config = dict(
    balance_loss=0.00622,
    init_std_router=0.00979,
    norm='layernorm',
    optimizer='soap_variant',
    batch_tokens=[32768, 65536],
    max_steps=7595,
)
Below are experts of layer 2 (counted from 0) of a mixture-of-experts language model. Rows are named router (the router's row for the expert), up (a neuron's input weights, with its number) and show model dimensions 0-191. Each number is 200 + 40 x the weight over its row's rms, rounded and kept within 0 to 999.
Before each expert's rows: "gets" lists some tokens that make up at least twice as much of what it gets as of all text. This comes from a sample of Wikipedia text that the model never trained on. Tokens count by the router's weight.

# expert 37
gets: "ly", "ous", "ive", "th", "ely", "ure"
router,160,269,170,147,182,167,183,212,173,178,162,253,179,226,193,193,168,229,145,164,228,246,228,165,236,198,150,223,261,170,241,201,161,169,195,299,193,186,206,178,192,247,146,276,243,192,252,237,158,120,218,194,192,203,181,183,180,218,172,243,117,235,164,250,233,172,193,193,188,176,184,217,196,209,137,297,171,221,183,253,334,217,268,143,255,230,142,188,237,167,213,184,198,228,196,156,158,214,209,157,121,232,206,243,185,169,137,219,304,174,184,211,200,150,138,220,268,182,230,235,296,187,164,227,171,136,206,212,200,190,256,238,126,217,240,201,181,197,215,221,131,145,213,144,173,266,204,167,143,186,169,255,221,263,188,168,261,229,149,249,173,179,159,246,211,143,173,182,172,166,192,215,194,256,227,165,203,188,261,223,160,197,255,228,221,220,195,134,160,197,262,166
up0,248,182,208,190,160,221,225,191,131,182,161,105,189,191,228,220,138,225,142,185,251,165,109,132,277,194,223,257,147,195,216,162,188,268,193,231,198,232,220,232,167,216,114,192,221,106,204,195,256,192,219,140,210,217,134,209,215,164,173,174,191,231,200,184,238,200,243,258,193,154,216,208,175,138,270,280,252,228,187,225,262,202,189,138,154,200,224,196,173,171,229,175,176,119,224,197,251,242,267,167,163,201,222,197,189,206,180,244,168,161,168,175,291,281,157,192,269,241,195,167,174,212,266,192,187,209,267,257,218,178,220,204,196,164,341,209,266,241,216,204,226,221,153,205,230,147,250,262,163,146,213,236,198,150,199,207,223,173,200,245,152,145,216,164,153,199,157,237,231,193,210,247,182,220,194,266,237,177,253,248,179,226,175,202,178,158,194,178,183,124,264,193
up1,216,139,181,209,144,216,110,220,216,183,195,174,198,247,253,201,242,183,254,258,152,222,170,180,196,155,178,260,223,228,145,80,216,193,229,243,187,141,264,220,249,231,189,194,139,107,195,177,102,208,222,239,252,200,193,188,197,191,282,244,170,291,253,218,127,211,244,213,139,226,185,159,284,238,213,247,150,241,189,234,174,205,222,203,198,268,115,175,158,303,247,163,142,199,242,218,231,228,159,177,201,191,259,152,198,170,269,210,196,230,205,270,163,132,151,145,241,216,207,234,175,221,211,222,186,203,156,216,212,141,208,220,146,222,174,216,213,160,218,184,183,220,199,190,210,113,233,248,168,191,138,238,267,173,196,196,188,211,163,165,151,267,228,165,187,239,193,191,253,180,262,240,193,207,138,231,275,200,173,182,217,255,205,235,191,153,169,175,196,188,177,157
up2,232,127,140,177,183,213,233,198,234,190,172,198,124,218,186,223,181,216,230,107,230,213,200,210,140,218,248,205,196,245,213,165,251,132,214,165,226,194,239,117,128,275,193,203,257,147,192,225,189,201,196,181,224,231,180,243,213,197,164,224,230,225,211,103,158,282,198,220,178,227,217,267,212,287,209,241,195,191,201,115,257,182,202,194,274,225,201,187,197,239,153,235,212,231,212,181,208,258,187,209,243,191,153,219,203,265,188,249,172,191,148,238,93,223,165,176,221,207,146,202,257,143,227,176,141,242,285,236,236,190,213,203,170,177,206,152,216,245,178,197,210,237,134,210,95,244,278,272,119,209,173,223,196,234,171,217,247,251,200,115,246,177,209,104,241,177,227,156,200,111,241,206,245,193,153,218,233,154,152,210,180,233,268,219,179,199,197,174,199,213,172,187
up3,221,267,188,146,210,202,181,208,165,254,238,256,227,155,215,220,154,146,198,139,260,183,170,231,223,237,159,220,244,134,188,162,242,202,189,185,211,216,163,198,170,214,143,127,294,151,207,229,182,106,241,122,199,148,162,223,232,223,191,166,181,228,199,152,255,132,258,165,179,250,229,175,221,219,256,220,209,176,167,237,160,209,209,229,239,177,181,273,247,192,202,115,184,278,269,204,167,179,215,132,117,172,260,199,171,150,144,197,226,188,217,127,137,221,196,212,175,168,194,184,215,138,226,189,143,185,135,200,268,200,161,228,242,211,242,222,190,204,184,175,147,255,199,218,125,160,192,185,270,278,208,201,247,199,211,204,251,191,240,250,206,203,253,264,140,225,212,204,217,200,183,228,234,218,252,165,281,135,254,241,163,219,100,172,231,259,198,156,222,249,221,226
up4,178,225,173,110,157,217,203,198,203,150,217,291,256,274,192,258,291,169,163,203,219,248,162,218,235,185,165,197,171,216,206,202,251,219,109,294,215,112,165,166,145,230,135,166,214,195,175,181,280,191,163,223,208,193,186,244,221,170,186,229,205,157,193,178,251,160,137,217,254,132,163,184,171,205,179,157,228,214,225,197,174,213,244,181,212,139,179,215,240,230,239,194,156,212,213,131,216,196,230,146,127,181,214,203,145,212,182,173,237,156,209,124,262,213,168,170,216,237,190,228,244,152,154,282,175,232,153,209,175,203,305,183,165,109,226,211,227,222,167,183,233,203,191,152,206,127,196,181,162,179,184,246,170,189,184,228,226,236,232,240,186,207,264,166,229,248,232,186,272,206,168,233,200,270,170,201,226,302,239,195,222,120,197,260,257,112,197,204,161,147,203,188
up5,211,231,223,169,163,217,205,172,118,188,173,225,214,212,240,252,221,215,241,249,231,184,200,191,262,189,126,234,209,136,202,196,168,220,218,173,223,116,171,237,272,220,206,240,248,212,248,212,214,161,239,260,206,159,176,243,125,247,161,180,239,226,247,218,229,236,173,218,175,232,243,184,131,283,270,231,160,176,163,243,140,230,254,133,237,225,136,182,229,163,244,133,148,166,208,224,267,204,210,231,195,141,267,242,193,208,212,250,241,214,265,162,202,129,130,254,230,226,221,280,191,171,227,154,223,166,226,207,269,234,255,125,104,147,216,239,279,170,227,215,152,123,181,214,192,130,178,227,173,216,171,161,201,161,128,158,211,182,196,271,174,261,231,182,215,182,189,165,223,179,163,177,219,250,241,159,252,163,240,171,205,164,170,158,236,156,183,178,239,231,205,153
up6,200,138,258,136,186,198,191,150,195,144,234,145,164,266,169,172,198,175,231,172,270,239,195,229,229,171,88,154,249,182,178,154,205,210,143,170,181,236,247,210,246,208,218,158,194,158,240,142,156,209,169,176,235,222,165,247,224,121,287,188,195,280,189,158,202,295,200,164,164,207,233,287,221,214,204,216,198,255,217,193,203,210,215,212,194,223,173,187,149,251,120,185,157,142,180,247,208,196,194,168,141,204,228,216,202,241,229,216,215,221,155,250,183,229,217,94,221,180,240,247,149,192,183,194,267,107,239,283,168,175,274,189,158,198,174,134,172,188,213,217,243,183,220,206,183,201,208,147,215,200,192,169,195,293,121,196,187,178,180,266,210,180,182,137,121,244,207,205,186,195,279,236,218,195,254,180,181,187,211,223,255,203,244,285,205,216,192,292,235,158,170,232
up7,182,204,236,234,178,185,182,222,185,221,126,215,195,141,190,182,219,189,234,260,176,156,212,238,196,197,215,221,134,197,196,175,138,204,228,242,198,205,187,211,205,222,238,231,185,164,217,221,170,202,256,108,191,182,213,192,178,188,212,127,215,206,181,204,233,184,191,150,189,167,120,145,196,240,164,218,161,262,243,174,196,154,197,131,114,224,244,238,179,201,102,140,219,183,231,190,161,252,228,263,113,180,201,137,176,198,157,205,245,97,117,173,186,190,236,186,226,257,141,191,223,215,167,156,186,177,212,207,193,172,187,169,181,284,114,287,200,278,111,212,207,208,204,202,248,177,208,265,143,232,242,260,158,220,147,189,227,237,156,219,192,175,240,206,157,138,172,238,280,223,179,244,251,219,193,116,173,299,209,257,207,225,201,136,199,198,126,290,189,202,168,167
up8,203,175,208,138,214,285,221,261,167,173,185,196,200,218,197,245,224,143,191,172,138,188,193,151,260,202,205,226,245,209,136,211,173,237,217,274,175,149,174,235,213,273,228,178,143,273,237,199,224,182,212,202,97,202,255,202,169,213,151,146,241,185,212,174,197,144,206,191,122,168,198,212,212,226,209,178,201,211,141,163,158,156,251,215,190,197,203,291,204,191,247,166,159,244,172,141,239,190,275,151,203,229,226,193,200,208,243,242,248,225,297,184,200,165,230,115,192,150,124,222,306,188,194,204,188,182,263,213,244,178,312,180,152,265,218,187,157,146,259,231,124,218,175,144,253,169,235,213,205,280,223,192,221,207,216,180,160,176,219,234,168,186,183,311,260,186,181,138,226,230,219,247,168,252,236,231,123,251,170,176,188,179,176,219,213,225,172,221,179,238,221,185
up9,213,238,222,162,228,198,168,225,327,132,186,244,200,205,183,245,142,224,176,162,248,236,206,141,203,213,126,276,191,137,258,240,216,221,236,261,232,211,217,166,174,203,245,261,156,205,182,138,253,123,193,232,208,161,152,200,195,228,185,231,192,213,200,193,157,117,175,243,218,170,242,185,198,256,163,192,166,211,226,183,162,205,222,208,214,145,173,281,153,169,246,201,196,220,225,158,145,237,150,184,218,169,166,180,220,222,147,193,137,242,160,240,234,172,211,201,179,192,173,154,195,214,179,245,201,167,243,179,199,159,199,177,232,245,104,145,164,212,213,199,186,139,128,110,84,180,179,229,151,235,225,233,217,185,136,204,221,183,223,271,261,191,206,118,196,201,248,227,189,227,210,139,250,276,282,190,150,260,205,227,178,268,154,232,265,207,268,192,195,174,141,190
up10,206,201,158,163,255,259,218,180,189,208,190,149,233,227,176,268,167,221,213,210,203,215,152,185,148,179,252,187,180,221,192,171,161,212,173,257,235,148,223,272,266,249,199,160,182,193,236,210,169,151,213,204,219,164,132,171,198,210,155,180,197,166,236,236,170,87,158,161,120,210,163,231,298,168,238,229,259,196,204,319,188,196,169,219,143,256,264,249,182,203,142,137,275,252,167,196,212,194,134,106,185,223,143,172,211,151,241,165,209,183,183,183,77,237,262,168,232,203,185,265,199,199,179,125,232,173,226,179,210,169,189,224,209,247,169,271,218,196,238,144,157,178,244,187,202,206,145,173,229,190,227,173,171,193,165,233,217,202,244,214,156,199,184,183,246,200,225,148,176,171,161,167,234,170,247,229,207,207,237,302,215,222,216,249,215,126,164,246,282,202,261,172

# expert 36
gets: "e", "le", "if", "ver", "se", " re"
router,191,145,241,217,240,146,234,194,198,202,220,191,238,243,237,212,225,178,164,230,181,244,223,264,206,199,198,221,218,208,212,189,120,261,195,243,210,204,210,247,165,150,219,152,182,230,197,252,187,211,235,122,245,168,252,249,143,171,174,244,185,207,206,284,249,268,164,220,266,154,180,236,185,104,187,176,235,248,254,103,193,135,149,135,211,230,218,196,264,182,296,230,182,235,129,205,213,189,204,229,194,203,235,190,148,169,185,148,207,197,144,217,143,114,234,184,283,187,152,164,193,219,145,215,182,212,252,268,121,241,148,196,218,183,199,200,229,261,178,206,143,208,220,236,192,226,216,219,141,136,186,233,177,240,237,149,191,217,163,249,257,121,191,219,140,250,123,201,169,168,156,180,248,167,210,146,209,185,230,199,243,300,246,219,198,165,204,137,169,187,225,129
up0,156,170,173,236,205,268,230,200,188,242,241,218,137,130,208,162,211,98,212,180,222,212,153,218,220,183,204,202,232,135,235,200,182,305,125,241,212,160,183,199,160,185,210,135,136,222,178,206,219,179,214,211,241,203,175,207,250,210,168,150,189,211,150,168,208,163,179,228,240,237,234,205,193,246,319,130,297,139,128,151,148,213,280,255,159,232,208,163,225,184,274,123,241,248,191,222,162,285,218,176,162,225,213,247,163,207,104,286,155,240,265,213,177,207,191,159,167,196,239,162,198,203,210,207,182,221,249,201,169,209,198,212,203,179,223,215,205,272,209,178,179,149,188,166,227,208,242,277,147,219,193,200,188,252,222,181,174,261,235,104,196,169,176,230,158,149,164,150,164,249,210,222,242,223,285,135,167,200,157,236,258,186,169,190,224,221,191,223,224,172,218,189
up1,212,181,249,217,168,209,151,144,239,253,198,243,254,224,155,103,203,226,205,228,230,236,253,186,187,198,226,288,230,142,232,205,194,199,246,231,132,159,227,149,158,173,170,208,252,239,167,222,215,163,131,170,178,145,201,248,213,202,229,169,199,219,289,198,234,208,175,224,265,243,241,258,205,212,221,198,189,62,132,276,170,126,216,176,159,230,207,230,125,165,210,235,189,196,192,143,167,218,197,223,223,179,171,231,147,130,245,192,185,216,199,249,174,172,190,128,139,179,192,247,178,218,245,258,174,172,226,256,98,182,128,171,176,195,207,185,166,193,183,247,246,190,136,204,146,235,211,216,214,233,217,200,216,216,168,217,171,228,188,235,179,222,141,255,202,145,153,217,193,227,243,173,141,230,186,228,231,164,213,153,263,236,199,231,196,207,239,314,89,193,138,203
up2,165,166,184,176,124,225,268,240,158,279,207,199,199,110,226,228,201,213,198,226,181,207,132,222,125,147,215,195,202,180,225,242,232,193,217,195,162,164,210,174,180,193,154,167,262,159,183,182,192,204,206,241,202,122,145,234,168,215,209,203,139,124,220,150,261,185,220,265,228,167,149,149,235,215,193,150,283,183,217,207,216,217,146,226,217,200,259,140,205,151,203,182,159,188,87,259,178,137,220,164,158,223,237,258,190,179,220,259,235,304,201,179,183,191,135,241,204,183,98,83,271,227,199,219,148,183,225,223,189,162,205,172,201,152,203,222,233,229,177,207,250,218,195,203,170,243,155,168,204,200,183,245,210,125,153,298,181,101,185,167,206,187,180,205,237,262,197,204,219,172,201,256,171,202,168,203,170,259,144,174,193,197,171,153,275,149,244,233,227,184,236,175
up3,202,250,189,159,231,177,244,114,217,265,225,173,194,217,220,196,226,260,203,262,232,194,184,214,191,211,180,244,233,264,231,215,180,222,174,205,243,221,240,290,175,255,243,217,213,144,202,182,148,179,188,237,187,209,201,230,179,165,189,178,201,140,207,188,245,179,273,223,221,220,221,191,213,251,134,173,194,114,190,248,185,160,182,172,231,228,154,158,195,199,269,294,163,212,187,216,198,117,259,217,163,305,252,168,219,152,174,172,188,202,146,180,175,249,210,159,215,233,189,195,259,187,206,321,283,209,277,116,214,234,188,98,168,230,213,175,186,227,169,166,162,228,229,170,213,137,174,249,266,201,147,190,133,209,246,197,145,209,179,220,145,196,203,212,178,163,310,221,200,207,165,223,166,242,150,186,239,185,163,199,126,174,111,185,211,151,201,145,176,213,235,268
up4,204,208,216,195,172,264,224,204,198,140,110,148,222,156,234,269,203,137,222,221,182,178,213,225,246,211,207,221,223,200,183,169,105,170,157,201,143,205,184,185,169,230,212,136,252,236,183,230,228,327,218,210,222,190,240,221,208,184,176,236,145,192,257,258,282,198,229,215,276,189,215,154,239,153,218,201,218,164,178,221,153,203,84,192,202,216,158,270,183,140,264,192,172,207,174,232,268,240,195,188,185,181,191,177,172,211,164,205,263,207,145,124,236,131,190,237,196,157,213,223,232,166,164,219,167,189,281,181,161,182,157,191,198,252,268,243,218,198,200,171,148,172,251,234,198,135,277,225,204,222,155,160,188,219,188,224,143,148,232,206,148,183,175,178,156,206,288,201,188,225,196,237,205,252,261,153,232,196,74,107,130,226,184,220,255,210,145,204,196,181,169,209
up5,212,217,167,209,174,248,222,103,243,223,141,161,206,188,235,197,166,254,129,184,171,137,228,225,280,157,188,201,140,134,166,236,152,240,209,188,258,185,206,195,247,239,167,107,211,162,243,239,229,191,175,146,157,210,225,199,181,196,187,241,174,190,199,174,277,218,237,310,227,244,268,215,139,198,211,213,207,215,177,144,266,135,206,199,228,183,237,162,233,191,186,185,209,210,204,225,146,274,174,195,245,263,196,176,180,139,211,176,182,256,124,130,182,194,220,221,206,152,191,250,172,218,185,217,259,226,227,172,204,133,146,206,205,195,177,216,230,218,207,205,288,202,226,249,197,242,226,151,122,175,253,212,176,256,208,259,210,188,247,206,186,247,147,200,209,167,175,116,231,240,265,281,149,182,191,181,257,164,213,124,214,166,217,195,162,182,121,248,161,251,135,113
up6,130,197,182,170,239,220,182,142,280,199,194,236,156,164,189,210,171,182,229,185,229,167,153,263,264,199,200,204,188,160,132,180,206,266,207,160,195,184,216,286,186,187,228,159,175,189,188,238,233,228,164,147,201,220,115,227,188,222,197,150,221,156,220,276,189,213,264,213,191,199,193,267,233,147,240,173,196,192,115,207,181,198,230,235,156,181,239,206,207,219,186,236,178,241,100,210,182,179,224,284,232,217,258,173,84,249,219,137,224,180,156,200,152,176,244,248,229,215,235,276,145,245,215,195,220,200,231,255,225,165,189,209,249,225,206,302,268,155,206,252,158,209,291,250,259,154,186,188,168,169,229,95,248,202,138,203,208,222,218,167,226,203,150,236,184,282,136,171,161,221,183,247,225,196,230,228,158,141,191,198,226,192,237,258,165,218,224,170,173,163,137,268
up7,296,198,237,203,185,221,206,193,187,136,185,182,205,184,196,206,241,265,211,207,203,138,138,224,199,163,238,240,156,157,152,227,188,247,271,249,233,205,170,258,237,176,214,127,251,199,204,131,216,230,168,142,146,203,129,203,146,194,159,271,229,176,127,244,246,223,232,171,230,79,173,200,184,126,237,245,230,189,205,131,194,207,187,258,217,315,173,208,166,144,197,227,157,204,218,191,237,102,247,228,277,210,237,219,223,221,195,219,238,147,152,226,165,195,169,258,193,205,213,185,199,237,152,146,150,230,268,266,186,200,258,262,167,196,208,192,211,252,202,230,207,168,195,216,202,164,239,247,172,294,133,222,194,192,222,229,174,196,150,231,221,148,194,195,146,228,220,281,177,279,200,152,229,222,174,205,181,223,106,234,184,222,189,180,250,203,221,242,191,132,179,162
up8,135,207,206,192,169,203,255,194,197,188,241,186,195,186,227,231,116,177,195,212,208,134,198,174,200,228,260,191,134,157,157,184,172,215,176,254,240,228,222,179,195,86,210,192,229,160,196,162,113,253,241,171,315,222,259,228,144,180,185,218,205,176,282,177,184,270,203,203,225,263,192,205,159,224,167,153,186,172,279,167,243,87,222,204,246,247,142,248,240,194,175,147,236,154,180,227,221,210,172,217,183,211,146,172,195,238,235,246,163,161,236,204,196,243,162,221,234,208,214,197,184,185,248,227,265,230,224,183,255,236,270,246,177,215,141,295,175,162,223,201,193,161,202,165,214,208,183,297,186,220,184,184,169,177,186,264,246,161,190,252,203,226,181,143,219,177,135,201,194,202,274,159,153,178,249,157,239,169,270,167,233,260,173,192,214,183,143,243,332,192,206,204
up9,204,203,240,187,176,149,182,187,184,265,240,160,180,174,314,274,187,230,150,200,211,176,184,175,221,185,231,258,218,198,197,175,154,191,240,212,180,148,205,143,196,110,172,257,249,228,245,176,149,189,179,206,182,136,170,165,168,195,169,153,143,270,264,191,279,205,196,258,198,186,233,203,200,149,217,173,220,178,219,131,201,200,195,235,219,241,210,194,256,184,280,137,228,254,189,238,191,244,224,224,238,223,207,216,202,168,226,219,216,191,183,253,164,212,230,162,225,163,216,255,153,238,180,178,206,176,259,101,191,212,177,213,145,240,142,79,218,136,203,98,184,206,216,279,198,157,184,234,197,212,164,140,168,267,209,255,204,217,161,262,274,232,293,267,201,252,227,141,146,215,220,192,203,202,211,159,205,252,219,201,207,141,229,196,315,206,143,168,201,188,179,248
up10,266,148,212,241,239,241,167,172,175,234,178,223,206,198,196,239,228,150,189,179,123,223,160,218,245,186,262,248,169,229,214,148,180,232,215,201,163,118,196,227,175,130,186,160,260,136,237,160,182,199,224,158,198,187,211,232,219,155,192,250,138,218,134,160,194,219,201,194,227,112,299,159,211,218,325,226,162,179,215,233,105,204,221,205,191,239,274,192,201,268,229,201,187,190,198,161,205,237,163,112,225,212,206,136,244,193,276,158,152,194,146,186,216,181,227,168,185,177,174,223,112,230,177,265,171,193,154,200,128,229,206,186,270,227,249,201,212,272,247,205,257,173,278,198,184,176,176,237,183,268,204,250,204,203,173,204,240,160,166,222,114,131,215,116,224,221,105,208,261,149,200,204,214,190,218,201,244,123,180,219,213,219,179,214,211,182,192,213,261,187,170,238

# expert 40
gets: "er", "y", "ers", "le", "s", "ry"
router,143,198,119,170,168,197,187,162,189,164,251,198,260,175,185,150,256,180,146,184,163,216,249,146,242,179,242,198,284,178,144,157,140,260,235,288,190,187,263,206,211,220,203,264,186,157,189,211,228,218,230,204,259,213,191,252,227,161,171,219,199,199,176,186,162,131,250,230,214,152,239,203,209,124,252,302,219,262,138,91,142,126,173,207,206,230,145,144,262,177,200,194,198,212,259,153,223,178,186,193,170,226,197,210,98,167,195,214,175,254,266,216,223,233,154,217,212,263,233,102,235,185,224,148,170,242,125,296,230,210,119,201,210,229,225,227,145,175,232,110,173,168,217,248,200,234,209,198,180,123,188,239,181,212,234,197,220,221,227,158,195,229,192,227,165,152,192,196,212,206,163,174,167,169,159,148,229,193,232,222,215,184,244,203,225,233,270,196,199,167,239,188
up0,211,214,185,170,287,222,145,137,174,247,189,206,227,221,254,209,227,210,168,239,185,218,265,209,293,187,222,241,205,285,202,163,177,159,227,246,169,224,215,198,238,153,203,190,193,226,187,195,243,237,159,193,131,147,216,187,254,169,193,141,176,281,257,126,198,191,164,200,155,164,234,208,242,219,183,243,212,184,208,182,257,174,185,254,188,153,210,180,154,100,206,198,262,230,178,136,204,178,187,236,185,206,218,227,144,195,121,168,148,237,216,202,259,203,88,207,195,201,141,286,168,203,227,162,174,181,225,283,217,159,156,201,246,228,171,160,248,228,201,212,202,193,250,202,245,200,242,97,215,171,198,179,238,221,169,204,220,183,206,236,281,226,201,238,203,212,172,110,197,201,174,175,205,235,205,112,229,252,170,211,81,224,249,246,306,157,175,236,158,144,159,182
up1,103,192,201,260,221,196,202,218,219,252,235,188,193,326,235,198,244,225,234,190,218,189,249,212,208,193,252,190,262,162,204,216,227,199,165,171,241,150,229,208,170,192,144,231,200,186,128,148,264,232,216,214,212,286,135,172,149,151,151,172,183,221,161,185,238,181,246,217,194,187,214,203,193,258,203,184,256,236,237,150,224,211,179,204,216,246,223,192,135,225,182,108,196,186,189,211,269,216,292,224,173,246,292,207,155,185,141,139,207,157,170,227,209,182,200,143,200,199,227,244,108,180,204,162,291,174,162,140,219,174,177,262,169,185,212,185,261,217,244,209,215,264,226,178,244,201,182,190,180,205,158,214,277,240,282,107,191,236,131,200,231,212,116,203,169,272,192,275,145,186,236,148,192,188,111,211,169,248,144,223,162,245,207,194,250,187,207,215,181,190,223,173
up2,173,123,160,118,151,299,105,126,194,170,187,176,144,172,234,161,188,245,202,251,163,197,193,184,239,174,240,244,248,114,164,198,133,184,197,210,138,143,159,279,232,282,222,164,201,186,209,232,227,168,175,225,201,181,151,191,234,178,166,176,153,178,172,205,169,204,203,215,255,186,221,158,160,185,230,187,197,219,212,229,179,202,147,188,143,107,214,201,221,274,225,224,203,198,213,279,176,206,252,147,213,192,202,175,226,137,260,256,169,206,217,184,218,225,270,228,240,190,140,274,250,278,216,177,172,249,232,264,189,252,183,197,172,202,267,95,208,206,242,236,166,196,164,162,200,198,156,219,241,236,167,186,203,221,218,178,231,217,110,255,184,161,217,186,191,153,205,165,194,292,225,229,149,160,208,250,220,197,188,195,128,151,224,247,237,141,184,171,197,123,255,192
up3,195,216,223,242,243,147,169,178,167,251,225,314,214,197,219,236,198,168,156,301,189,163,191,203,121,175,225,257,235,231,151,213,194,243,245,119,156,246,132,257,228,279,191,222,186,183,146,245,162,246,102,277,164,172,199,182,184,236,189,228,233,171,198,207,181,229,201,281,132,185,191,187,254,183,156,120,200,221,180,207,202,188,167,217,199,178,127,192,201,113,230,136,171,160,235,223,232,207,230,179,129,205,151,224,194,157,152,175,147,179,244,181,197,188,170,188,162,194,241,155,194,200,186,213,149,240,206,215,229,163,183,207,190,219,173,206,136,240,250,94,209,189,279,212,168,246,180,256,198,218,132,196,198,126,178,221,185,242,195,188,173,176,274,202,288,217,214,171,152,118,209,202,237,222,234,193,195,283,234,96,157,229,178,203,183,183,218,210,265,230,212,212
up4,221,189,195,139,207,216,139,215,308,181,177,244,246,202,188,236,122,198,125,264,265,244,153,166,228,153,190,141,208,184,233,205,248,185,148,187,197,198,191,196,195,213,208,213,251,195,148,183,220,254,193,275,217,156,172,228,215,179,174,159,223,215,175,165,156,233,157,195,183,194,249,263,139,175,223,175,131,221,216,260,151,170,201,220,210,188,150,195,185,203,230,161,194,149,219,265,201,242,266,208,235,290,288,223,215,228,106,237,172,166,200,140,209,214,101,187,157,193,279,168,233,233,129,201,178,134,194,219,212,206,179,205,195,271,188,174,172,212,113,185,212,215,149,210,194,200,201,250,178,211,238,268,219,165,161,245,207,230,231,174,154,201,270,257,219,201,157,119,273,146,255,225,222,154,180,158,213,197,172,226,166,236,192,144,249,260,279,139,173,113,207,198
up5,151,190,229,202,190,149,171,124,190,206,213,216,231,210,178,175,197,186,232,158,229,171,271,151,206,221,195,188,185,207,223,248,208,201,196,228,160,183,253,246,247,196,238,236,241,176,189,107,265,181,106,179,232,225,273,308,218,161,124,106,183,269,234,129,202,186,154,226,144,198,198,153,199,216,189,186,245,176,155,218,205,168,277,203,258,190,230,203,128,189,190,242,194,234,226,213,203,174,226,184,222,179,181,150,174,197,163,147,263,224,254,272,261,226,270,258,128,188,132,146,151,212,216,127,190,259,220,275,266,180,253,206,166,189,194,190,226,177,131,254,210,174,232,224,231,182,196,195,269,246,236,247,222,234,257,178,155,167,150,231,165,182,198,191,193,142,238,224,236,262,261,241,168,165,263,211,183,282,181,131,190,196,228,236,255,223,181,251,189,229,204,160
up6,250,154,216,171,182,308,151,169,221,126,241,255,222,203,197,142,251,238,221,180,175,243,138,166,238,150,157,225,228,199,172,221,190,140,250,184,231,228,216,251,223,193,257,203,217,130,217,123,181,231,201,179,164,189,202,237,185,159,147,200,141,162,201,205,189,155,126,169,206,225,285,215,206,244,195,193,173,194,153,180,216,211,258,210,141,175,234,286,197,196,256,109,246,239,274,128,191,208,119,253,199,139,185,244,218,154,178,239,232,214,181,196,236,217,200,158,148,253,197,196,221,190,174,219,203,233,194,206,220,175,186,180,159,188,108,187,182,154,180,137,232,216,157,306,101,204,174,243,211,194,209,221,224,216,205,226,232,176,228,227,249,269,252,185,206,212,237,163,196,186,232,233,167,193,251,238,260,147,276,204,193,91,230,203,175,124,242,239,263,148,183,192
up7,160,254,171,180,161,241,130,188,193,214,262,264,230,217,180,181,197,192,193,174,172,163,235,215,167,188,234,188,271,151,228,217,233,170,234,173,201,209,256,139,173,227,224,256,193,152,158,161,136,239,189,190,224,265,235,226,172,199,115,221,221,197,175,122,248,176,212,239,204,202,288,220,174,146,334,138,213,199,216,183,104,193,243,220,179,163,168,146,251,111,219,169,209,162,253,146,221,164,172,152,179,124,188,216,224,213,171,250,233,201,219,126,126,182,240,204,124,273,297,315,245,200,214,231,190,224,211,192,182,183,205,240,158,255,200,187,223,171,243,235,130,176,251,254,167,197,247,200,229,196,153,206,157,241,214,192,233,214,151,213,226,239,240,241,205,237,185,177,138,194,232,197,194,193,268,164,207,203,203,251,237,159,203,198,195,269,202,288,223,190,170,189
up8,167,241,180,187,295,225,204,236,166,219,202,229,150,228,234,269,217,350,183,171,153,196,242,217,223,183,175,197,162,174,177,144,167,222,239,188,301,185,242,209,253,155,253,200,296,108,234,215,213,186,134,190,180,200,267,186,263,242,159,186,97,203,187,263,270,221,224,231,189,197,211,201,209,188,233,181,128,199,169,192,163,263,240,156,198,222,219,235,287,184,180,144,221,178,177,278,165,221,155,96,176,205,235,175,182,143,176,164,196,186,177,145,211,179,211,224,106,262,161,215,189,229,233,196,219,186,226,212,153,149,208,152,106,230,198,204,193,154,181,203,197,282,179,243,213,156,215,251,211,163,209,222,165,253,223,215,194,186,206,230,164,139,158,270,213,180,286,236,162,225,186,209,187,140,158,232,215,174,192,152,178,216,208,220,195,219,209,196,236,246,214,161
up9,276,211,142,196,156,245,178,258,257,199,210,278,215,228,245,160,201,153,240,147,249,210,179,181,241,156,210,234,179,190,238,159,203,256,175,235,219,240,237,174,217,267,162,61,181,165,226,198,234,176,177,198,273,224,158,159,195,217,114,172,183,238,278,216,172,235,147,210,130,212,246,214,212,193,164,235,196,155,180,175,200,212,210,195,188,221,199,155,194,207,213,213,170,115,215,170,173,225,249,166,207,231,206,279,178,232,212,154,224,214,221,193,286,183,213,256,226,168,238,112,161,213,110,182,229,221,176,175,176,220,253,237,180,213,115,218,180,179,205,168,223,269,206,204,175,193,172,234,258,243,184,245,141,242,184,211,251,158,221,267,290,283,244,175,211,210,118,205,244,243,171,163,167,226,161,217,193,227,214,226,186,213,166,233,247,155,198,147,191,172,122,87
up10,220,218,149,174,240,245,180,212,192,161,204,237,221,178,128,256,213,130,221,179,240,190,169,254,201,197,244,153,222,251,230,159,173,200,228,186,237,231,201,144,250,180,267,201,239,240,197,166,339,219,170,254,263,138,250,248,203,86,230,251,212,185,209,138,178,234,198,205,238,195,231,194,213,163,293,211,276,207,159,209,196,179,175,239,204,166,205,200,261,218,289,166,169,136,248,165,215,196,106,221,193,231,224,226,231,197,180,207,256,236,202,144,240,200,232,205,164,231,158,219,184,214,217,159,130,299,221,192,236,140,215,140,202,219,190,211,219,235,191,234,202,204,160,237,244,144,254,135,187,150,231,103,189,168,197,191,140,170,192,147,236,142,308,224,199,143,174,189,220,162,125,149,152,165,208,217,149,168,191,185,240,201,170,204,226,171,242,189,207,234,151,195